Experts of a small language model.
Size: 8 layers, width 256, 106M parameters.
Training: 737M tokens, 5621 steps.
Below are experts of layer 5 (counted from 0) of a mixture-of-experts language model. Rows are named router (the router's row for the expert), gate (a neuron's input weights, with its number), up (a neuron's input weights, with its number) and show model dimensions 0-255. Each number is 128 + 24 x the weight over its row's rms, rounded and kept within 0 to 255. Numbers have three digits each.
After each expert's rows: a language model's description of what the expert responds to. This comes from a sample of Wikipedia text that the model never trained on.

# expert 18
router:096118162119144138127127125074111145120126182147135125123131129147110129115124104128078107069104119146158141109135097100127125111098093162107103114134158116150142105132101140152142192161122097166119131127109108130135126125114135153152148094077120139161147167122131149126116119108125131130137189124097166137135183120130159144140133137160124110149065103111179108079112089130138139109141118128148107156093107124141160118130102140153076142107129060130095128100147128101126073122125139106175088131148146141094154099152149118091125158158115124129170143129090107140126178127160186135112147107147133051139115146120131152142172094090124134143117142122114134124111116119103122092112129103132153149108142129117175129102150134108124117133149138143117123102119146110145143132154173
gate2:120113071079111154127148106167132108181106125122110137147123077139153119125137139107108174122138134126135101143116110103142117162152112099139153113149141109121133111100133145118141143147132154122138106122165137143146127198127103145151126101119172136154145090133069149148127144143109116111143129122116110107146167129145156129105120110110152136152115143116102124113104111093084153128134101148123094125130093154129141126101116134169176097117134103108138114107149128141122084109157105175145120181125149148126102155164110146126152147138195128160134149165090128170103160095102098125122121107149102132153122096103133119087158143090126100171126099149104104108099118150085172119141159133130114116121073109091174129146144124102075136153129105094152154132125170095141166119175120
up2:148181158150149084110118131135125122123179129118102164121091169105139137113091117152096128098118134108095139110162098129134171128146117098143101095133126125161183102141137148085121124050111093152083113123119132114105109110141123082091097147117112117143132123122174113061103127124092127117124121144174154126133169126145137145122133118136116158116097072121099150138121167143161166112120138121110125142121146175106112123107126139150119134125111145122161092130117119171130140123100139110135087116146126128132143112118147132111124098181103116096085168151147152114130121104134111106122168160103152115106175112129149151161123109085143117108107168127142109128139111140136135155148113153121124129138122079112139087168184117097163170140163133174159140146130148161117143098142162
First capitalized piece of club, team or Arabic-style names in sports tables and lineups, such as Al, Abd, El, Deportivo Mordazo.

# expert 20
router:126179118124166116129107110103071119096149106159153148154110176125147141080135088114140108121102101152162113059148154123143129086132139122130105138120156133120111152120139180144158128131165120097085153130130111132112081138108085140136119175088095155163134142132136138167149156106135122117164124155104130146142150110179146060104144156134155119102153086139107132151131117121126126165132126137123125171097149148146163099163124159130104146135128128169127136136095103084108087123142120087153078101103156124113105118116101127107134164132128150159161149161117133130119147114144151105106181131110130118126137116116121143116159108128168127117163120122149149174141078117095091118127115151105135143140150115128149135111163121130182133123110156140144123112141156161120087122186116
gate1:168089098121133145161124114146105103140118126120105139136134153152121112153145167145108143147111111104124145131140106133138126129137094115195157115139181138127174146121133067147146139147120144102123107108099154108144155133106086097135059129134100100071107137162094150121127124125101137106111130140137119135082121134108144109139131119123106161141164071168106103145155134093101131102106166144133117154119121126108104111134164092138153141145167140164142156121125097142108088132145124132095136170129128154134139081122082144123118141119129107128120138097125143145120129116121120123160113101106126119142108150098170101158130143138118111138115149169104129102126149166118061179117125125101157173138178088108095117130121172075177091140130145155155124135107124154101134115128198
up1:154125136131120137148122113151088100155102128121141104110129170175118092153136136144120143133130105104093141147126107120154134133137108130203136092132150148100166133123120074129150164123120122093131100126133139124118179132124096069135084122115108112071136139160102168149118153118088158128125135120113097161087119132137161087167166111114098167146146105124102112157141120115114115088133172111107107158116122152121119098148146097110131117120126124151158133116114113115097121115163123107145124205146121150182155115140101124141107126090172130119119147099130118138128130115109148119147132123125128138151125120131139105154106126125131128148121145188137119064123138172117121148104146126096173167124168084136097101119124150064182120116074127159151123132108130150097127155123167
Raw UTF-8 byte pieces of Japanese, Chinese, Thai and other non-Latin script, mostly inside parenthesized original-language titles or names.

# expert 9
router:119125111122133144110135119107116150131098124144121133101128105137116156138145093129122117068125113116169151087158135125115149158097120129102122134118102133129124116145107127137118132149141089148147111148141102131169124145169152138147137081100126108140177149116092150118124126153125144112125185129105156167104184124173140105132131175181110109089116115112110147076122117152114116104133124171154128139093119139145168127120108164143066142146128083127096130132120130090165081087107115116127124150140169137117142125105118103091084120172096103153129114161079113151118168130145173151130146118093153117128154136137134147146195087108125137173108106172126121132096110120129090115113104149119192161112154176130118135086130120113157155153143156125105141105122120101123159147119155
gate1:159147092080101183164101116107130140153116107155160132170146096107105107086136130081135137144107132152129111106142119113141121143124126091131118133104183136124121120140098121175162127137166118127111102091114133112128151101146127144116138151141085121121163105100105142146113149130124166141149117152139129128164079118099146179122073125162129152081111141130107156109119130134140125113169112126171093136141120121134123173101128154163100142102146108148162048126162057107152111131114168147127111090087123169090135108106142114150145100123119099141099168138120144139141137139139100148112097131177143141121140163138112135126076151134099123141161115124108157132158133091144139132110116144134117134151147106131137105134068094079137149097148146169154119116118149115130123151101154
up1:169105128100125179145128117130136139117097108109127139127141152157126167088157113140158161110129107113142160118101096104094154119113098120162146147107089152092093101147172130125161114164142114130165113156108130135107112106180132104101124136084108067102113113173146168179112104114125136116136146108107110127163069130139155139046093113117147120103145106130186169150106115139150102116148131164118135168154113077169146161124117138145098133107125152130118101120140081125121119141127128098138113114117128128147095133114137125127146124141116103134111117138122193115133149111132132116139115144091128151118096141191114113109100136144100109119165133097139130135164118118130096176120137183153114134162100165141126113131117119136131147129140132177133143115065130117115129154155106
First word piece of given names or surnames in tables, lists and prose, such as Mc, Fred, Sha(un), Do(ohan), initials like A.

# expert 50
router:106181141174117146155107150096145130150163078120123149130122187147112076094105100127108103120089118132124131108124130107145104102113123080110115112111151115161120125135141216135112163128163102132132152129134118137143091134087110100149094150140122120175127137106141109135104106149154096108115083169158130104110162133151143056060122152138140157157115161111126124181127099129128096125098115170137128154171092111103114121151122106137112100161105132146146123125133097135145133166122126136085149143126126083103133124107139150142157161126148142108113143172137126124118141081099136114157142102117151139097102109138138156111104097093129093160118161149119105131120149137103111131167103164148141148114151140134143101141129130152110168135074110134146115091106109141139124127151105
gate0:101082097117124139102128117122126142169120164108153175109106160148112100117109137142162110140184128153153136144082126167093127109087135145120088153138155166136154134163135139164135096121125145168107099138139173108105118121115115162151105088139117107147081156122138150137134107153143151134111134160125134099131132143143116125149093125085102112116158088187116131106109164126099132154112154158157144133147124152151122106115152149118108142169101121120170134109084111148137117090108133140163168109149138120202118107108074125094107137069119152121131110115106112138123162154147172145085145104115126132142077144151115110135114139155119128110130146122119141116106124132149076133082099144127105158123102100143096100114119124097088131154138160129119078145118085157136140157155140
up0:139157144177158136141155153133134089087149089153090115142159110132128154128136173136114141119072109101118130098131165107151126135149123137141127091134088101131068107118106134112128144135127093104155141091125073145150145123145144105120127120093132140083152117128096124092106157116112105127137121113144141153095124119104132132128124123127160155166128146046143126152156091139132158125130090127115105129115126105123132129144133122128145087092176105145097135157146141104127127138125117116105115151103136119058145148170172106158141119155150112146133164163125165089107124123124082124153107139137150112120158108120148136102153089095151131135100143127137102131120133131130172131199159100135154094128143131102171155155138134146193091094127105134114177129134159131142145101104078
Single digits inside day numbers and years, especially after "On" or month names, e.g. "1-9 November", "20-2-1", "1-9-65".

# expert 28
router:133147113109111149135131132110116173106145197142090151131109130117125122094131111139096101162113137114169127109152122092105122130150192145128186125135157098148141149099153163148089129125132168094124163135088115119099130128098082122146114127127093149112117184136158083139109134126131116145120094131108131151121146123117130137149126112122143140135104103154067130148182162119146107147166085142141146095152136145138148126137078101133090148110121096170137156117118145127071114176129143116073105120105122132107146094148122167110099157112118091135152137130079144153134092130131089109073149097093111141124134113098104150129120152148123160102124146119127153152135131156124125151122108100151144114133089089135142163142165160104144172139094124143135114112156143145072147118141110
gate1:105087110151140100112131117107079127127112133165140131129139159160177111113115144131162143096113114085109127144101106116141146099130124099158092146073109090122150134133099159104154150116164123178110129083188121118109146154150136126143117179129137109096117162128149159128125144123111162112150105116115080077101122118117154096125128138097144132112162114122110125119154095096156057127148174144144139100149081126094117105137111171151098151125105171149137109089122110101136139111144179187120145113106154114090140161106126120134119130105091085134118132140115152104146117144128161113115170106128148144138164099160127158122157140111120103141108154150171147134121129132127131182155144127131184101126112143151132084130146085110134141118171148111113116133144145108113143097134138
up1:153149088061140144147115114142150155090083115100156145157127096155167109101119112125114145124089125108106116163137147144103120110122155129116102099144108147114133155144141138140114119144115174136152128157132122100139120110131135121086155121126137133129143105129107173136133138134147155115095155147140152178123128116092135144154104156152100120118119143162171136149122156127115164113090102104114119133139175115160140109094144094126127100140159147061137111133132096156125121107106110061136136127142111150140109119147080124122173157143190111184125114094150174138073167105128154138143140120114119146115083141129161114115107107133143144114185109062108159125121125092107152087118115122104092145134108090105103146112117169130113151160114105130166084115141127150143125162138140
Measurement units and symbols in geographic infoboxes and tables, such as km, mi, ft, UTC, ha, bullets and Köppen codes like Cwb.

# expert 16
router:121154129132131122133118155124131133107099099116158102117112169129167115109125146141113077125131151120162118122136134056143112113120096149132144130104139105150139117115151144141145131152173112151100150155111073130157100121088142139171091139116087154177167149119169121179113143169162109127124097122146143093113148123137127098092107139179132130107154129090118135122135124135155155137097123137138131115155125125079161099129118120125102095164113117172112094159146144129139113129118121113126104098107134085090172130116120174140135175123162161166086151170106130159124166106101125120124153140103131135126079136117100143119102113104153103119097130175128079120131111110145144145140108124094154193106161140120105165119125102122153115126078083148144066102111116132101130121142127
gate0:162123113125103140110143100101119133128130102149179156108117139114127064142104138143115144118135152092110142149088155137135083121073134128161141157152110138081148095124157148131115133133157156129170071134156105140109134134148130171087165159158120128093106084162155109160156094125124169155141158144101123115133116115083134129160144147137136117166147142161125109132137109100120127106110131134168092143115144107138119084153114129155132122163118091075067096134144101156142156111155127136117148156142111193127151108148144151148111139078135147128114139154123113108120078140151124149148119085137127154136148079122116167132143101164156111093146118121184109142122122069092091120119149148145115108107126131154150121137125113131147119128104109135098136129077125124155096134168117
up0:129146096100089118105127089088108127102149115116165138120113172110108112139087135117126143154107108120123121146103127119158124120080137150150146168147101120083171081145132125104141123119144161076116125097157093116143113160128120142083121134156143129108124107126133114145162128127122157140127136141105133124104106091157151076148123173147171112181168174127133098132146128117132113098096130118152093138142131100122138141153137176134088173164144061109073106094088108179126134112153164130129143125118098133149155153123151141087144110096134118134097139157131130139108122113178080133183149125122121102115130102149132147091150140112181112154129133099166094125126144148077128128109156115123117178136148145135169143104133123168123155156149137125139133147121133097153104155125135
The second digit of four-digit years after a leading 1 or 2, mostly 9, 0, 8, as in 1943, 2001, 1889.

# expert 35
router:103162153150128125140081162113144174116141073093162118130148182115121114094140141132101105097094154117091114138139117083123096158164131134118102095138154111152141132113144155152186171145145126123108157131136112111121111132119110159136086142152113147154139139112151140167117126148125073163129112135158145115161161124132100095083144145145145143155137198100141123128131121125134094121118112152122144122130116118094127133128090123147080082133113142156122109125101135127118143158127120106123122148098111087068145134115151173114140147143121170123111125194123108188116131081101094116128113140123147131127104119127119126187116129142146087132129146143131113121117155116160103140169119132120155122108173136116131166117126121182106136138103058144120095094107107132096139095149100
gate0:138107131089165129137103149097161171141112114127138135111098129118078127132108128145110129127106110144088154150102105162117124124074097127116143131156132105144146125160121102151101119173141094169163111126104191168116189133117140177074107138105122130169108110154126127139104131124160145120081140156188131124110103176134146111124168171156114120111136151136141133104131134114126109127121109108142091135151079150106136122083118054122147086144115128124141148120115126140133103176152142119130123162091088111076114129119126138085166118138130143110147179144130107149143142134122115168101164109157106103132124098120136132090112133142134107146101112147121113127102118084101094134155127121147119138077133149143126138167104096122110163143151114124110093136133169148115160157174131
up0:133113151107154166167105147126137160152149121150156103137118125151098119178116137152108123114086092142106146155122109131121111135092095147115140114161129084145149111125144097159095120153122137167147097123111162130122179138094169161098148146112113138155120147109138116128093124137139167105107142173184151106095119149141165115165181159140115161127149149152141128138125154094149126102110113104124071113139087131091127139099129077065135114145126127111128134085120121114147090152189144113153087137078122116096101129098121141099136137139144127106111156134122099160162123108133114150120161125145091131143150113066113134102099145162119098110081139151139085110083153116119122132123143112154118153093122156112135151153120084127114172123145116104099130131147144135117158105148153
Digits inside years written as 20xx, especially the 0 after 2, as in 2005, 2022, 2015.

# expert 52
router:163141163108107100192139104116132146094104133137156158117122146105094167125154146129126134145138160103135123152135138187106085144137179143153160108084117145115134093115135118122136102109129116095146112100168137144117159121153144107147159172135123105103123126145127149144115107121141160143103093134121125162124085132110121108098154145143134093137087147120143116164126128170112126120126144164116155169101137137145142092112133155145151103103131108149135081113120119139106114098120126168125120138150104101170095152099142074113101125141104107122125145128168103076146103133062160130140111088161122089086111171187086153128110115123120146136101163080149109112147161117144086152113141094098137134132129151156127159137128116133152142115144066135115146086148148126130115162166143
gate2:137165071136105079134110153134131144159151167204119172111118108129142126137087103131077078126117166106136116121140161152126106137150154121108101126130122144118156172120088115110122081119098152124115137118092117139097144126154077126147152126143138094094156082059167123123120129132098136102106152132118148132141127112121123160114141123115162188128112085141106120111164107090136121160162130149138138127131112135160189109136123167129123135152114148127165167152147127144111112164118115080155066115133136113090086112145123111127139112145141121116120086177141121111126108165087153143134126134121165094124135187113114119068143134126143138162121100158149133123117126123133112131137146125129131157197168121100147135147116111135152103114103143131112128122143128141104108135139123
up2:122101141155149164111139147123117100120117160123107137123094141139152115091174136148144155101150135105153085090115113136126132111138103123104152092136078128145118105143128138147135145105169104145141166136159113131136120141142117120126104173099097148147150126168101115096140123161165101161123124134102095121083114113142132101096137097118100099116138114066139168107144119165137152077095118138111123091132112122134116126110119097180141136111122140140151082120128121118125138093143101160095170098157172092172147122134128161148133153140137137159112159063083145144093171115167154110115130154141134122116137138136129166117140160122126126136145116115126154124131105161132110137137178156115094083130106073147107186108149164120085159158152099087177148126135160104127113127110146
Prepositions starting a phrase before the, a, his, such as under, with, at, for, against, between, during.